python train.py --num_hidden_layers=9 --hidden_act="swiglu" --normalize_top_k=true --norm="rmsnorm" --max_grad_norm=1.0 --batch_tokens=65536 --max_seq_len=256
Below are experts of layer 4 (counted from 0) of a mixture-of-experts language model. Rows are named router (the router's row for the expert), gate (a neuron's input weights, with its number), up (a neuron's input weights, with its number), down (a neuron's output weights, with its number) and show model dimensions 0-191. Each number is 200 + 40 x the weight over its row's rms, rounded and kept within 0 to 999.
After each expert's rows: a language model's description of what the expert responds to; "comes before" lists some tokens at least twice as common just after its tokens as in all text. This comes from a sample of Wikipedia text that the model never trained on. Tokens count by the router's weight.

# expert 41
router,143,162,242,194,137,266,180,182,160,197,208,197,177,179,184,207,230,191,191,181,187,232,185,175,284,231,199,204,159,204,217,237,282,179,172,147,208,119,158,211,257,132,228,163,185,278,265,211,168,269,193,165,142,236,201,101,183,154,293,188,115,211,155,249,213,146,229,180,198,103,240,135,121,269,172,174,239,199,177,246,212,239,204,256,225,230,175,200,236,217,119,214,224,173,188,210,167,104,180,210,202,235,218,244,162,183,241,232,202,212,227,253,113,247,214,171,172,178,223,177,193,154,199,228,215,269,202,105,193,172,207,189,195,214,174,133,165,232,194,237,231,171,206,160,145,210,179,263,146,223,166,194,285,204,223,252,179,209,178,139,218,213,193,151,214,218,187,176,154,153,247,206,250,242,177,171,164,227,128,203,176,170,210,247,164,219,216,127,172,242,123,207
gate0,198,178,224,216,152,175,171,169,179,210,214,158,128,231,187,177,230,217,180,252,170,157,236,252,218,224,243,275,176,219,219,177,138,228,204,257,227,172,210,269,212,170,164,173,239,226,230,171,182,118,189,170,203,187,163,208,217,162,257,201,108,188,220,167,226,219,230,272,266,188,189,186,162,231,221,223,297,267,196,226,240,151,238,238,256,212,201,184,207,253,221,232,199,149,137,206,182,218,201,268,204,140,201,186,231,159,154,194,238,232,216,157,201,161,126,187,213,212,228,220,217,235,205,202,192,215,228,306,225,244,183,149,192,199,241,220,210,283,145,220,238,288,184,178,144,183,261,240,201,213,257,166,212,79,168,122,261,202,167,197,175,194,246,101,262,154,240,102,157,172,283,205,161,201,176,214,257,207,179,197,241,269,209,228,162,206,202,156,233,155,213,128
up0,195,147,188,205,300,247,294,233,257,169,232,220,178,152,222,218,176,237,162,210,266,206,204,225,208,216,139,145,179,160,127,154,267,180,216,158,227,198,201,159,162,122,185,136,183,163,191,216,171,231,244,211,164,170,151,217,181,181,187,163,240,194,173,165,208,192,207,209,194,246,113,178,195,219,189,207,222,189,233,188,198,166,203,160,251,179,191,195,223,223,191,166,229,200,257,200,233,191,203,189,213,302,194,133,168,193,212,237,69,111,154,246,239,172,227,172,64,227,192,147,163,149,219,118,206,173,192,112,247,186,158,205,190,175,185,209,167,200,237,189,221,197,203,206,258,263,257,174,171,123,128,242,197,252,261,232,135,146,220,220,235,175,203,243,110,291,240,195,184,220,185,196,209,161,171,259,206,209,178,149,172,152,195,182,196,144,172,178,199,148,187,194
down0,276,185,196,167,225,272,164,191,150,239,199,124,222,213,186,206,202,275,196,177,175,238,235,183,273,174,198,203,224,242,147,124,161,180,199,129,226,220,181,153,230,274,200,252,187,202,106,193,177,193,213,238,200,213,143,168,231,213,197,187,156,219,185,207,201,154,182,225,186,210,189,233,147,199,199,193,147,230,128,215,188,287,182,208,158,190,188,184,160,250,149,178,172,256,176,268,141,212,193,236,169,192,191,225,215,253,263,137,155,154,195,196,185,252,165,97,140,108,103,197,222,198,211,238,114,172,255,266,221,183,121,192,215,173,186,172,185,191,185,235,150,200,229,247,225,113,284,217,173,177,139,224,260,214,186,221,226,187,248,231,243,187,165,231,169,277,228,174,248,246,205,222,149,224,223,234,175,170,193,153,208,125,259,229,237,162,189,220,200,115,233,142
Description: Geographic and infobox terms
comes before: "-", "\n", " •", "|", "itect", "°"

# expert 44
router,214,196,160,228,194,171,154,195,128,226,278,205,121,136,122,232,234,262,202,216,173,191,142,215,256,231,235,170,230,195,206,195,189,220,208,269,162,174,230,204,204,267,281,168,188,286,265,180,112,188,241,218,170,212,216,230,220,170,238,160,168,218,239,208,247,141,193,137,160,241,181,260,71,268,212,210,170,211,244,262,171,215,195,229,138,167,241,249,202,213,223,190,175,124,228,196,214,289,136,160,162,214,199,269,184,198,178,185,180,188,198,183,212,227,187,114,211,189,191,136,172,227,235,117,184,166,197,201,197,173,225,188,142,214,221,170,169,165,168,232,206,145,237,231,261,191,236,174,204,165,164,222,236,203,116,138,204,212,171,192,273,149,234,193,171,245,200,194,270,234,178,176,196,130,258,143,208,209,224,243,152,183,84,226,170,239,213,233,198,203,177,168
gate0,237,217,232,213,236,217,141,200,220,189,182,212,225,211,243,214,172,133,207,179,280,221,234,92,163,168,268,240,293,253,130,211,212,206,229,184,217,232,235,174,232,218,194,244,148,147,149,198,188,237,213,190,192,257,213,141,192,168,151,207,159,85,252,99,252,312,144,251,206,225,187,159,222,220,171,194,206,154,200,188,240,186,194,211,168,146,234,137,195,182,162,151,174,173,197,182,245,218,254,183,159,177,284,195,149,181,228,213,203,194,150,224,165,167,130,238,192,189,230,210,199,146,169,232,154,172,260,203,189,133,205,247,226,217,213,239,255,144,195,142,170,201,128,213,179,231,161,171,286,168,187,224,233,215,163,246,160,159,228,280,259,185,168,161,223,222,236,235,237,211,193,171,174,128,159,195,165,92,193,147,199,239,277,209,200,204,195,183,254,169,226,207
up0,160,178,125,166,162,212,242,235,228,204,191,254,213,141,124,204,188,237,252,185,155,112,132,159,198,180,105,244,129,196,280,193,219,244,204,251,262,174,280,243,133,225,222,202,199,244,264,198,176,218,270,140,167,244,240,236,271,212,222,227,206,198,201,193,168,213,227,144,167,223,242,237,185,216,221,127,212,146,253,210,195,188,258,270,143,176,188,171,189,183,200,156,206,242,204,258,131,173,180,296,165,217,204,247,206,208,186,159,198,214,185,128,182,116,140,194,149,198,110,146,203,199,201,168,105,161,153,254,193,203,224,196,166,237,243,202,169,233,179,239,196,157,158,218,230,190,254,219,180,182,188,155,182,268,132,167,215,195,198,172,247,206,194,176,259,132,151,234,170,216,179,248,164,196,206,201,179,215,190,177,140,184,192,185,214,197,266,287,184,238,181,265
down0,183,190,216,259,162,250,184,192,144,171,192,169,151,194,156,172,208,232,201,232,266,178,172,244,214,207,222,158,258,226,217,227,211,126,180,210,132,204,209,173,203,155,202,200,220,230,158,137,158,193,238,132,212,173,252,193,167,207,173,215,43,194,169,182,142,160,272,192,226,236,204,181,177,232,246,250,200,226,217,189,176,258,197,250,263,201,166,200,256,207,159,213,190,194,141,195,199,174,199,180,207,169,188,203,218,187,265,200,231,176,270,159,142,242,178,167,167,129,306,184,217,239,277,148,174,226,215,194,210,203,176,245,139,273,171,150,171,203,139,168,138,252,179,138,229,188,187,134,172,239,221,180,167,276,252,218,192,133,186,261,131,244,203,200,226,250,173,183,245,191,224,183,268,271,202,212,197,201,138,223,267,194,225,204,206,189,306,225,129,134,279,202
Description: Place and institution words
comes before: ",", " States", " of", " and", " (", " in"

# expert 24
router,257,198,188,187,153,190,189,188,212,194,230,181,228,151,268,202,184,148,270,192,248,250,287,198,214,251,168,157,242,218,227,209,200,180,235,223,139,173,214,212,178,202,206,265,237,206,177,227,274,243,256,214,227,144,168,200,204,240,123,204,166,191,192,159,190,194,213,208,171,193,170,238,191,214,195,196,187,172,213,149,213,262,198,137,194,198,263,225,184,148,242,175,189,177,195,167,176,248,212,164,220,239,242,227,176,237,182,255,280,275,192,266,183,199,155,211,269,242,209,168,238,200,89,271,215,191,161,274,181,97,198,244,264,167,212,259,262,201,173,221,122,247,257,170,161,159,204,221,283,126,194,212,154,268,238,241,189,217,209,190,203,134,173,219,186,196,242,129,253,185,200,193,303,166,268,197,161,176,130,169,185,164,204,202,277,215,198,226,272,220,108,206
gate1,194,166,179,240,163,269,228,170,120,251,157,225,251,243,170,231,240,151,193,265,181,197,167,204,230,158,245,221,156,173,188,216,156,181,174,209,165,171,260,124,196,190,194,207,168,194,213,207,235,156,226,239,222,176,136,260,231,205,186,196,236,217,140,233,235,238,157,254,188,178,252,196,155,215,155,235,217,182,258,217,135,218,113,282,247,147,152,135,205,191,175,179,190,221,228,112,156,197,249,194,187,262,166,134,198,220,161,192,162,138,230,185,195,230,232,252,188,190,239,249,132,226,219,169,118,228,213,207,166,207,134,202,220,238,247,171,197,190,152,163,166,201,215,223,266,165,216,145,184,149,123,111,131,187,168,183,250,231,260,226,255,124,217,209,218,101,153,245,206,257,205,195,206,231,192,280,181,211,232,134,223,202,253,211,180,229,288,163,213,280,205,193
up1,245,129,166,207,169,197,224,172,221,148,162,157,244,146,197,163,180,149,120,208,185,186,221,183,189,171,216,218,189,223,186,229,175,169,266,120,244,198,255,145,260,224,184,252,232,222,235,239,203,173,253,182,225,152,221,120,239,219,168,184,140,214,233,201,228,157,157,248,268,246,104,192,125,208,185,179,152,208,169,186,140,144,243,132,225,209,182,249,309,247,211,258,164,156,91,204,200,174,221,225,229,194,199,195,162,199,189,241,148,141,280,212,170,197,185,200,185,208,214,198,108,206,225,179,218,195,173,248,163,217,258,137,196,239,220,160,168,205,210,188,188,244,202,196,205,232,224,211,159,263,195,131,135,240,211,225,179,208,150,250,247,235,263,210,212,151,237,154,134,203,342,122,203,209,180,247,224,165,224,200,261,157,223,189,203,242,257,210,219,209,223,182
down1,216,180,181,195,233,199,181,181,190,266,198,186,173,195,193,220,194,146,236,136,227,186,280,213,262,177,183,167,127,123,186,182,188,254,185,218,213,203,155,170,169,165,255,235,197,150,179,219,213,235,175,141,239,201,73,226,210,217,205,248,144,210,194,219,213,164,219,221,214,238,138,219,209,294,196,311,256,126,106,211,204,214,218,195,238,227,264,213,150,197,229,186,223,184,206,209,141,209,178,137,192,192,204,289,229,208,113,212,127,127,194,156,191,232,193,225,235,106,226,182,107,235,139,257,144,182,165,200,215,181,265,160,245,183,212,265,201,194,137,231,229,284,188,165,168,151,201,186,199,150,149,220,174,258,185,168,170,210,182,155,126,250,215,223,102,167,221,200,144,221,214,231,187,139,247,153,186,202,153,173,179,170,165,181,209,189,159,204,193,229,175,171
Description: Numbers in tables
comes before: " |", ".", "–", ";", "1", "9"

# expert 16
router,256,146,150,222,232,245,164,225,158,193,166,215,167,148,209,223,193,244,161,205,156,189,166,162,135,126,130,169,303,151,179,214,181,246,181,173,180,161,204,186,174,263,298,114,215,208,225,175,147,217,193,164,190,127,142,257,165,121,155,160,161,214,181,216,238,194,241,158,201,204,151,195,168,162,176,191,210,235,202,235,142,296,196,159,170,172,231,247,208,177,221,227,271,174,138,215,229,218,213,202,235,158,168,254,207,236,231,215,130,222,229,127,135,255,165,141,239,212,163,183,255,193,178,125,206,171,230,166,205,256,207,225,169,241,193,205,206,227,190,213,266,254,238,215,321,209,201,171,173,205,185,176,221,247,162,169,193,114,196,185,216,157,225,166,202,198,190,219,188,265,221,164,231,183,258,204,197,261,298,165,219,194,261,188,262,221,193,263,232,266,228,232
gate0,122,166,193,227,173,215,228,154,167,179,220,176,257,171,136,217,105,212,172,194,167,224,182,153,282,292,194,111,168,264,214,146,205,169,211,276,164,184,238,151,206,97,225,189,183,205,133,247,192,184,273,189,182,175,225,185,119,219,196,180,91,189,226,150,146,171,243,182,196,168,194,129,214,185,157,240,259,158,161,222,133,268,169,180,252,165,200,259,223,288,237,165,235,177,195,234,226,172,192,212,218,229,201,186,248,135,179,211,267,198,202,221,180,196,165,175,167,119,255,229,202,207,178,215,194,256,174,251,201,167,267,189,189,215,192,181,208,191,191,166,187,207,238,223,152,156,183,253,144,258,209,221,211,262,147,243,221,208,199,211,183,177,214,187,126,199,284,171,253,210,239,195,216,180,159,188,199,258,226,253,277,210,196,294,159,251,182,253,177,198,244,198
up0,174,299,237,165,220,146,209,243,225,234,237,131,176,128,240,188,189,135,230,228,242,193,279,172,214,150,173,235,222,211,115,194,207,148,264,165,280,195,182,202,195,247,195,219,277,166,212,170,182,170,157,159,253,206,174,207,253,148,232,225,262,172,171,182,247,210,187,226,225,266,193,227,191,180,163,209,203,171,181,255,181,222,158,181,184,195,196,170,133,227,225,181,188,171,182,177,179,272,136,138,182,182,216,208,156,192,186,252,236,227,203,212,313,251,218,131,248,238,210,223,185,241,187,161,167,124,222,191,214,177,202,149,187,178,136,177,206,184,236,228,267,167,207,209,163,218,319,170,248,140,274,110,167,154,313,186,244,152,174,223,220,174,153,193,215,220,225,238,180,216,153,178,192,270,203,281,171,204,178,212,221,162,197,152,199,135,162,170,200,117,192,196
down0,171,204,153,245,234,247,264,198,139,168,182,215,119,157,207,176,236,203,195,198,246,245,210,163,217,144,235,197,181,259,221,143,247,212,175,164,201,213,170,165,186,195,186,212,262,153,181,256,194,193,228,126,259,189,310,155,247,200,208,274,247,163,197,259,209,184,181,201,212,236,230,128,152,166,147,215,232,211,219,174,199,208,212,179,202,183,134,176,179,171,216,175,134,163,200,195,256,245,176,188,184,263,201,219,102,165,174,231,155,220,219,194,199,202,222,192,141,32,157,214,193,134,258,205,159,189,196,231,253,88,180,159,202,150,171,188,214,228,240,234,218,184,313,290,265,181,205,233,245,207,271,169,166,199,195,225,232,188,157,183,174,168,169,229,214,199,181,246,207,221,165,212,180,170,233,226,195,253,129,280,175,163,183,219,191,167,162,190,147,202,138,161
Description: Plural and noun suffixes
comes before: " of", ",", ".", " and", " in", " to"

# expert 1
router,152,223,243,227,246,226,203,187,215,199,208,237,236,263,150,105,300,140,125,230,280,205,189,176,176,106,197,220,136,231,164,204,250,163,161,267,164,169,249,179,214,185,138,156,171,151,149,131,153,196,150,223,163,266,165,212,205,120,216,245,155,178,227,172,193,230,108,198,166,181,252,181,207,197,235,209,185,205,198,112,239,209,169,269,233,222,220,225,248,243,132,171,199,240,201,187,193,172,207,152,233,173,232,268,173,199,198,209,176,256,196,174,173,233,246,236,203,176,228,163,144,235,180,289,128,243,220,193,243,219,274,209,234,226,167,197,149,171,187,220,291,180,181,235,264,164,123,183,189,237,134,226,142,172,160,160,206,204,194,252,262,181,180,157,188,150,144,188,225,102,170,242,189,230,190,206,193,228,184,193,202,190,172,218,245,171,162,223,263,174,185,206
gate1,188,152,226,224,114,188,160,130,154,126,174,180,145,141,176,255,244,250,148,271,205,152,184,237,231,153,183,194,247,192,243,187,161,211,157,216,171,219,185,272,167,273,192,155,209,226,243,152,146,172,187,132,175,119,207,220,204,203,205,222,178,222,178,201,145,148,156,229,246,202,169,164,139,170,153,199,264,228,215,219,192,202,204,240,215,184,163,175,189,225,211,213,151,224,224,205,181,168,238,181,230,172,141,179,297,263,262,250,194,118,252,190,199,223,169,174,156,169,248,183,157,173,181,111,206,155,215,296,210,171,207,168,224,290,204,250,228,216,120,193,187,190,226,148,248,139,247,151,156,223,155,163,199,199,157,212,186,157,217,164,195,201,173,259,191,193,162,177,166,202,235,124,225,205,174,108,196,227,119,194,240,205,168,186,234,213,277,163,258,113,244,208
up1,218,185,229,182,191,233,178,114,167,144,196,116,229,175,138,213,193,219,140,185,173,160,231,138,229,191,238,232,188,226,273,170,178,209,160,148,208,223,208,240,239,222,167,264,182,189,176,165,232,218,248,206,134,180,213,139,126,223,181,283,330,175,269,235,151,161,178,212,134,128,242,184,214,203,219,257,128,205,132,194,240,162,213,99,188,187,209,240,157,196,223,172,135,256,218,197,269,167,206,135,178,127,206,174,250,236,231,181,164,199,248,194,221,202,174,202,202,218,254,237,127,208,191,191,266,234,174,191,203,283,251,216,266,212,206,176,207,140,187,206,163,254,181,183,214,174,170,148,202,233,136,215,141,183,179,173,179,166,171,210,278,217,235,226,185,209,215,226,107,228,141,143,197,273,115,184,216,194,189,149,219,228,282,205,204,186,169,189,210,171,211,228
down1,206,185,149,114,239,217,276,181,163,190,201,240,212,144,209,171,170,201,227,278,207,211,200,181,190,172,260,210,196,201,141,219,258,157,160,211,193,168,155,220,200,205,99,200,201,147,245,232,120,258,158,98,189,151,197,176,221,117,207,241,139,226,128,244,238,229,199,206,224,215,195,273,224,201,181,219,172,273,161,195,265,232,173,161,183,306,233,172,172,188,142,228,157,225,190,198,245,202,211,221,207,180,304,139,218,173,206,172,165,121,188,227,181,213,236,203,125,245,183,222,192,232,218,141,270,258,269,239,195,224,203,203,193,222,230,240,220,188,205,137,158,187,220,212,180,233,186,189,139,203,127,188,204,166,268,257,210,256,217,238,175,257,229,234,201,151,172,269,234,166,214,209,202,220,231,207,193,274,198,177,106,229,195,235,135,142,203,180,193,164,243,110
Description: Line breaks, headings, birth parentheses
comes before: "-", "\n", "==", "|", "The", "==="

# expert 9
router,197,152,194,285,169,206,176,216,268,186,275,168,205,143,216,137,167,164,194,230,241,223,272,256,129,227,179,187,198,248,201,195,219,155,239,156,136,123,228,264,139,243,169,220,173,221,195,190,192,214,209,250,115,152,163,221,209,245,159,197,205,213,212,115,158,243,229,321,209,248,171,236,147,135,166,217,185,218,192,153,198,209,214,205,174,176,189,185,124,173,274,109,153,214,123,209,146,173,205,217,164,181,198,226,234,210,203,184,311,226,205,233,194,192,239,185,224,260,231,167,146,169,200,235,184,163,234,224,186,131,180,203,278,211,213,207,198,112,210,251,152,183,174,225,239,174,268,234,203,265,217,162,223,255,222,207,207,229,190,278,139,189,181,251,209,187,237,184,202,241,205,197,239,133,240,178,155,171,171,139,191,193,249,189,225,152,218,270,238,197,119,202
gate1,163,188,161,169,245,186,150,281,216,107,282,223,198,190,249,141,206,212,155,170,179,160,225,233,150,227,252,179,261,239,134,236,213,154,198,186,181,140,235,168,191,186,262,240,205,226,259,187,163,251,213,222,162,241,139,210,131,191,212,285,192,218,232,195,190,224,184,178,188,250,192,223,166,176,223,270,142,213,188,186,222,188,187,137,168,141,167,219,200,194,195,205,148,230,131,291,125,162,132,168,258,153,164,233,193,191,199,140,174,220,225,189,123,202,289,171,212,169,249,249,186,200,142,201,210,195,250,197,237,165,289,252,193,255,193,275,137,203,249,142,150,233,156,180,154,202,203,262,239,245,244,178,265,173,233,201,207,203,173,197,180,99,185,230,213,151,165,129,134,234,236,187,169,221,213,214,219,252,194,223,239,220,187,173,145,144,203,238,209,157,203,138
up1,267,205,156,148,168,126,247,247,230,223,238,263,256,187,247,289,262,144,197,119,188,186,265,186,198,219,227,210,168,227,270,234,225,199,153,202,225,165,212,286,215,140,227,239,154,196,294,255,227,256,212,200,191,181,212,196,231,172,157,190,250,164,196,220,253,213,204,233,241,219,223,154,235,203,135,169,156,138,228,179,165,308,220,187,167,236,180,211,184,246,191,249,164,181,281,178,215,162,188,183,304,169,211,178,182,171,212,150,233,211,164,177,204,226,147,197,268,150,263,244,250,274,207,220,230,204,215,154,213,186,250,230,197,133,145,195,101,228,262,151,235,226,199,195,273,195,213,222,242,193,205,273,218,209,248,203,168,175,153,188,153,183,174,239,229,201,180,247,198,135,149,210,218,193,195,124,252,216,125,204,123,144,250,210,186,217,187,179,223,200,192,205
down1,269,205,209,216,196,226,211,243,202,186,156,255,257,267,218,168,178,161,144,159,175,175,125,242,103,282,205,115,215,127,277,181,210,243,241,163,191,198,226,162,175,247,166,165,176,182,264,240,170,151,198,183,176,151,140,186,179,150,289,187,202,211,199,181,186,183,220,183,138,134,166,255,250,178,169,224,179,191,154,222,254,169,194,189,230,143,106,183,197,179,168,139,220,195,186,222,280,218,228,214,206,156,222,159,170,247,266,165,233,180,171,219,140,180,226,110,186,148,200,231,139,266,226,145,227,240,230,163,185,193,169,179,239,118,212,229,212,184,224,160,222,171,113,184,158,164,271,165,160,243,245,192,171,234,175,149,147,199,236,219,189,271,253,218,224,255,190,232,310,245,155,204,182,225,121,196,179,174,209,232,212,182,194,198,232,186,166,158,221,227,170,202
Description: Numbers and mid-word pieces
comes before: " |", "–", ",", ".", ")", "th"

# expert 46
router,271,240,144,156,189,210,205,244,184,245,234,198,218,135,237,234,196,168,175,247,278,217,281,189,161,210,182,135,267,170,222,224,214,136,263,192,174,253,269,231,183,146,215,233,248,234,227,177,273,289,200,185,174,211,179,200,245,271,145,233,115,227,196,203,230,240,228,228,182,186,185,246,216,198,188,186,207,206,178,188,182,209,207,154,215,151,205,173,234,186,245,205,181,181,148,147,182,254,264,209,168,219,269,173,169,257,240,263,228,231,214,204,144,230,185,224,245,179,229,219,284,210,170,266,223,205,169,233,188,126,238,258,261,181,191,211,254,204,211,284,183,237,285,164,231,161,195,214,186,128,233,220,161,237,272,281,198,216,173,202,191,197,165,209,188,155,251,98,243,192,175,162,265,183,243,208,173,135,96,248,167,165,255,229,210,180,185,194,152,148,175,161
gate1,178,233,229,222,119,216,144,243,178,191,194,228,236,195,184,239,171,125,183,218,155,223,174,273,139,235,119,259,188,213,170,214,162,249,193,207,245,241,211,214,247,358,209,225,199,200,158,159,178,204,162,204,164,235,174,266,152,208,185,295,208,185,290,188,197,247,117,250,175,195,243,220,199,186,192,237,202,157,117,178,172,215,176,193,228,131,174,133,209,265,291,275,177,146,247,268,237,203,192,212,221,249,203,198,209,73,226,183,244,140,170,213,195,200,226,193,187,209,216,155,187,207,274,200,236,206,173,179,193,224,199,218,218,175,198,198,276,252,129,218,220,199,256,215,193,233,229,191,146,91,223,216,181,207,209,131,252,164,205,194,280,200,206,192,189,229,278,175,170,235,222,249,208,210,197,221,210,205,193,267,189,190,248,164,193,175,242,198,178,170,159,227
up1,158,237,176,212,112,250,208,208,217,156,237,242,169,119,148,160,158,239,293,206,151,168,123,207,230,204,231,186,137,252,197,237,206,192,150,230,211,215,141,140,157,271,138,197,228,149,170,239,187,160,164,195,175,195,231,181,236,170,220,208,208,203,216,272,136,177,188,229,211,239,184,208,185,218,265,158,233,230,211,237,212,203,272,207,232,137,175,145,202,236,213,214,205,220,271,167,151,219,278,208,264,198,186,267,212,107,242,91,218,229,200,194,216,151,200,220,179,165,156,233,215,188,222,175,205,179,162,205,171,273,210,173,186,152,136,184,224,168,167,264,158,94,136,172,243,174,196,155,141,188,230,194,239,167,242,250,239,173,190,198,269,192,182,218,236,114,168,252,178,201,214,158,153,201,274,154,254,199,280,180,234,216,190,225,242,177,220,264,222,182,233,261
down1,216,178,212,229,190,265,172,315,186,177,171,149,170,139,203,183,130,239,222,241,166,237,136,212,199,261,212,199,190,140,210,160,161,212,196,214,233,197,185,216,178,271,134,249,238,197,194,182,280,233,199,181,228,197,187,272,213,223,250,211,277,178,162,191,229,157,196,187,187,201,249,201,220,213,218,195,254,215,219,216,87,213,193,192,230,150,284,277,120,189,107,199,272,228,123,233,256,252,262,170,213,178,198,222,248,182,172,158,218,115,176,195,191,198,233,199,211,196,224,172,262,163,259,233,244,141,194,97,199,201,226,184,263,119,273,225,229,227,197,249,180,145,248,179,174,142,175,160,170,202,240,224,195,199,199,197,243,176,220,267,206,158,202,165,162,225,207,204,243,169,230,202,204,200,262,181,138,211,178,194,304,200,204,190,231,204,192,184,125,194,103,189
Description: Numbers and compound letters
comes before: ".", " |", "1", "3", "4", "9"

# expert 3
router,244,182,173,179,240,175,214,215,152,225,189,240,160,203,207,234,224,264,183,185,221,170,164,137,212,233,182,193,317,184,158,198,166,199,194,216,170,214,169,245,245,242,211,190,197,216,220,126,112,196,192,194,174,173,185,207,156,163,143,111,111,205,124,231,218,184,175,186,171,166,185,210,147,185,194,191,197,232,202,249,103,252,198,246,223,146,275,266,186,153,158,184,206,173,176,237,213,202,182,117,279,165,200,248,213,253,202,212,200,187,246,184,190,230,196,110,215,205,205,180,286,166,126,132,219,157,280,183,242,170,184,209,212,217,159,187,213,203,155,199,255,191,185,242,302,184,216,117,215,199,199,160,225,203,199,76,180,177,189,256,192,147,184,179,244,227,203,240,219,217,219,173,145,231,251,262,186,194,281,147,210,159,140,158,255,216,165,252,221,211,273,153
gate0,131,202,177,270,194,258,186,176,174,165,167,188,206,150,226,182,186,277,195,166,187,232,157,202,223,179,200,173,222,161,166,191,203,191,185,196,260,208,200,178,223,179,235,116,114,204,183,216,198,191,244,275,278,229,225,192,242,180,229,275,155,128,177,188,209,177,198,251,215,104,225,211,272,205,120,186,190,247,168,193,233,216,173,167,232,228,189,194,223,240,202,196,282,138,186,192,295,261,120,246,141,208,212,207,156,181,164,103,206,204,233,212,235,162,196,189,210,236,242,169,240,228,253,191,222,89,209,154,146,172,163,156,203,229,240,159,150,208,169,229,195,223,241,291,193,200,220,171,240,203,155,187,146,215,274,195,136,213,207,159,274,230,165,136,164,181,266,214,228,205,187,263,151,147,233,129,222,179,189,232,231,104,119,162,209,190,191,215,235,176,167,218
up0,226,244,195,205,230,181,200,280,192,241,199,289,184,110,187,196,225,217,214,262,210,191,197,231,198,175,206,180,209,162,198,185,208,204,201,252,270,169,173,294,210,205,242,208,234,194,200,276,149,215,212,225,239,157,217,281,236,142,205,180,204,143,79,236,155,244,194,181,192,128,251,207,162,229,175,206,220,155,121,105,218,236,114,210,211,230,173,181,248,236,200,179,157,115,233,179,222,182,188,231,179,191,178,192,298,147,227,141,149,227,260,175,160,203,193,185,204,206,260,202,286,222,221,199,299,209,216,215,192,223,121,216,200,200,213,200,258,221,156,208,231,152,258,223,183,202,195,155,188,190,187,211,108,152,185,262,277,168,224,221,246,203,182,200,212,216,223,225,197,234,177,247,296,178,253,218,122,211,187,161,150,193,223,216,181,207,237,104,254,186,215,250
down0,216,196,80,246,221,236,228,180,237,230,136,214,179,204,242,218,189,191,170,166,171,211,207,264,197,186,255,148,279,264,215,175,147,182,179,241,178,231,164,245,211,146,137,220,214,279,227,195,168,224,228,249,174,277,233,161,243,114,194,211,222,210,162,184,165,218,199,142,200,207,240,226,227,169,188,166,216,192,221,204,222,246,233,164,111,216,245,167,187,287,222,273,137,118,231,185,259,202,210,196,150,127,192,170,190,184,186,193,165,166,218,189,233,213,171,218,178,168,232,211,180,224,105,153,139,191,287,219,197,275,288,148,121,165,271,216,218,172,191,269,211,155,237,241,172,241,237,231,175,226,157,139,181,165,218,187,154,250,169,168,263,223,279,194,272,150,188,263,203,143,224,165,200,158,185,233,208,173,225,177,159,154,147,209,193,255,223,200,198,199,242,234
Description: Noun and verb suffixes
comes before: " of", ",", ".", " in", " to", " by"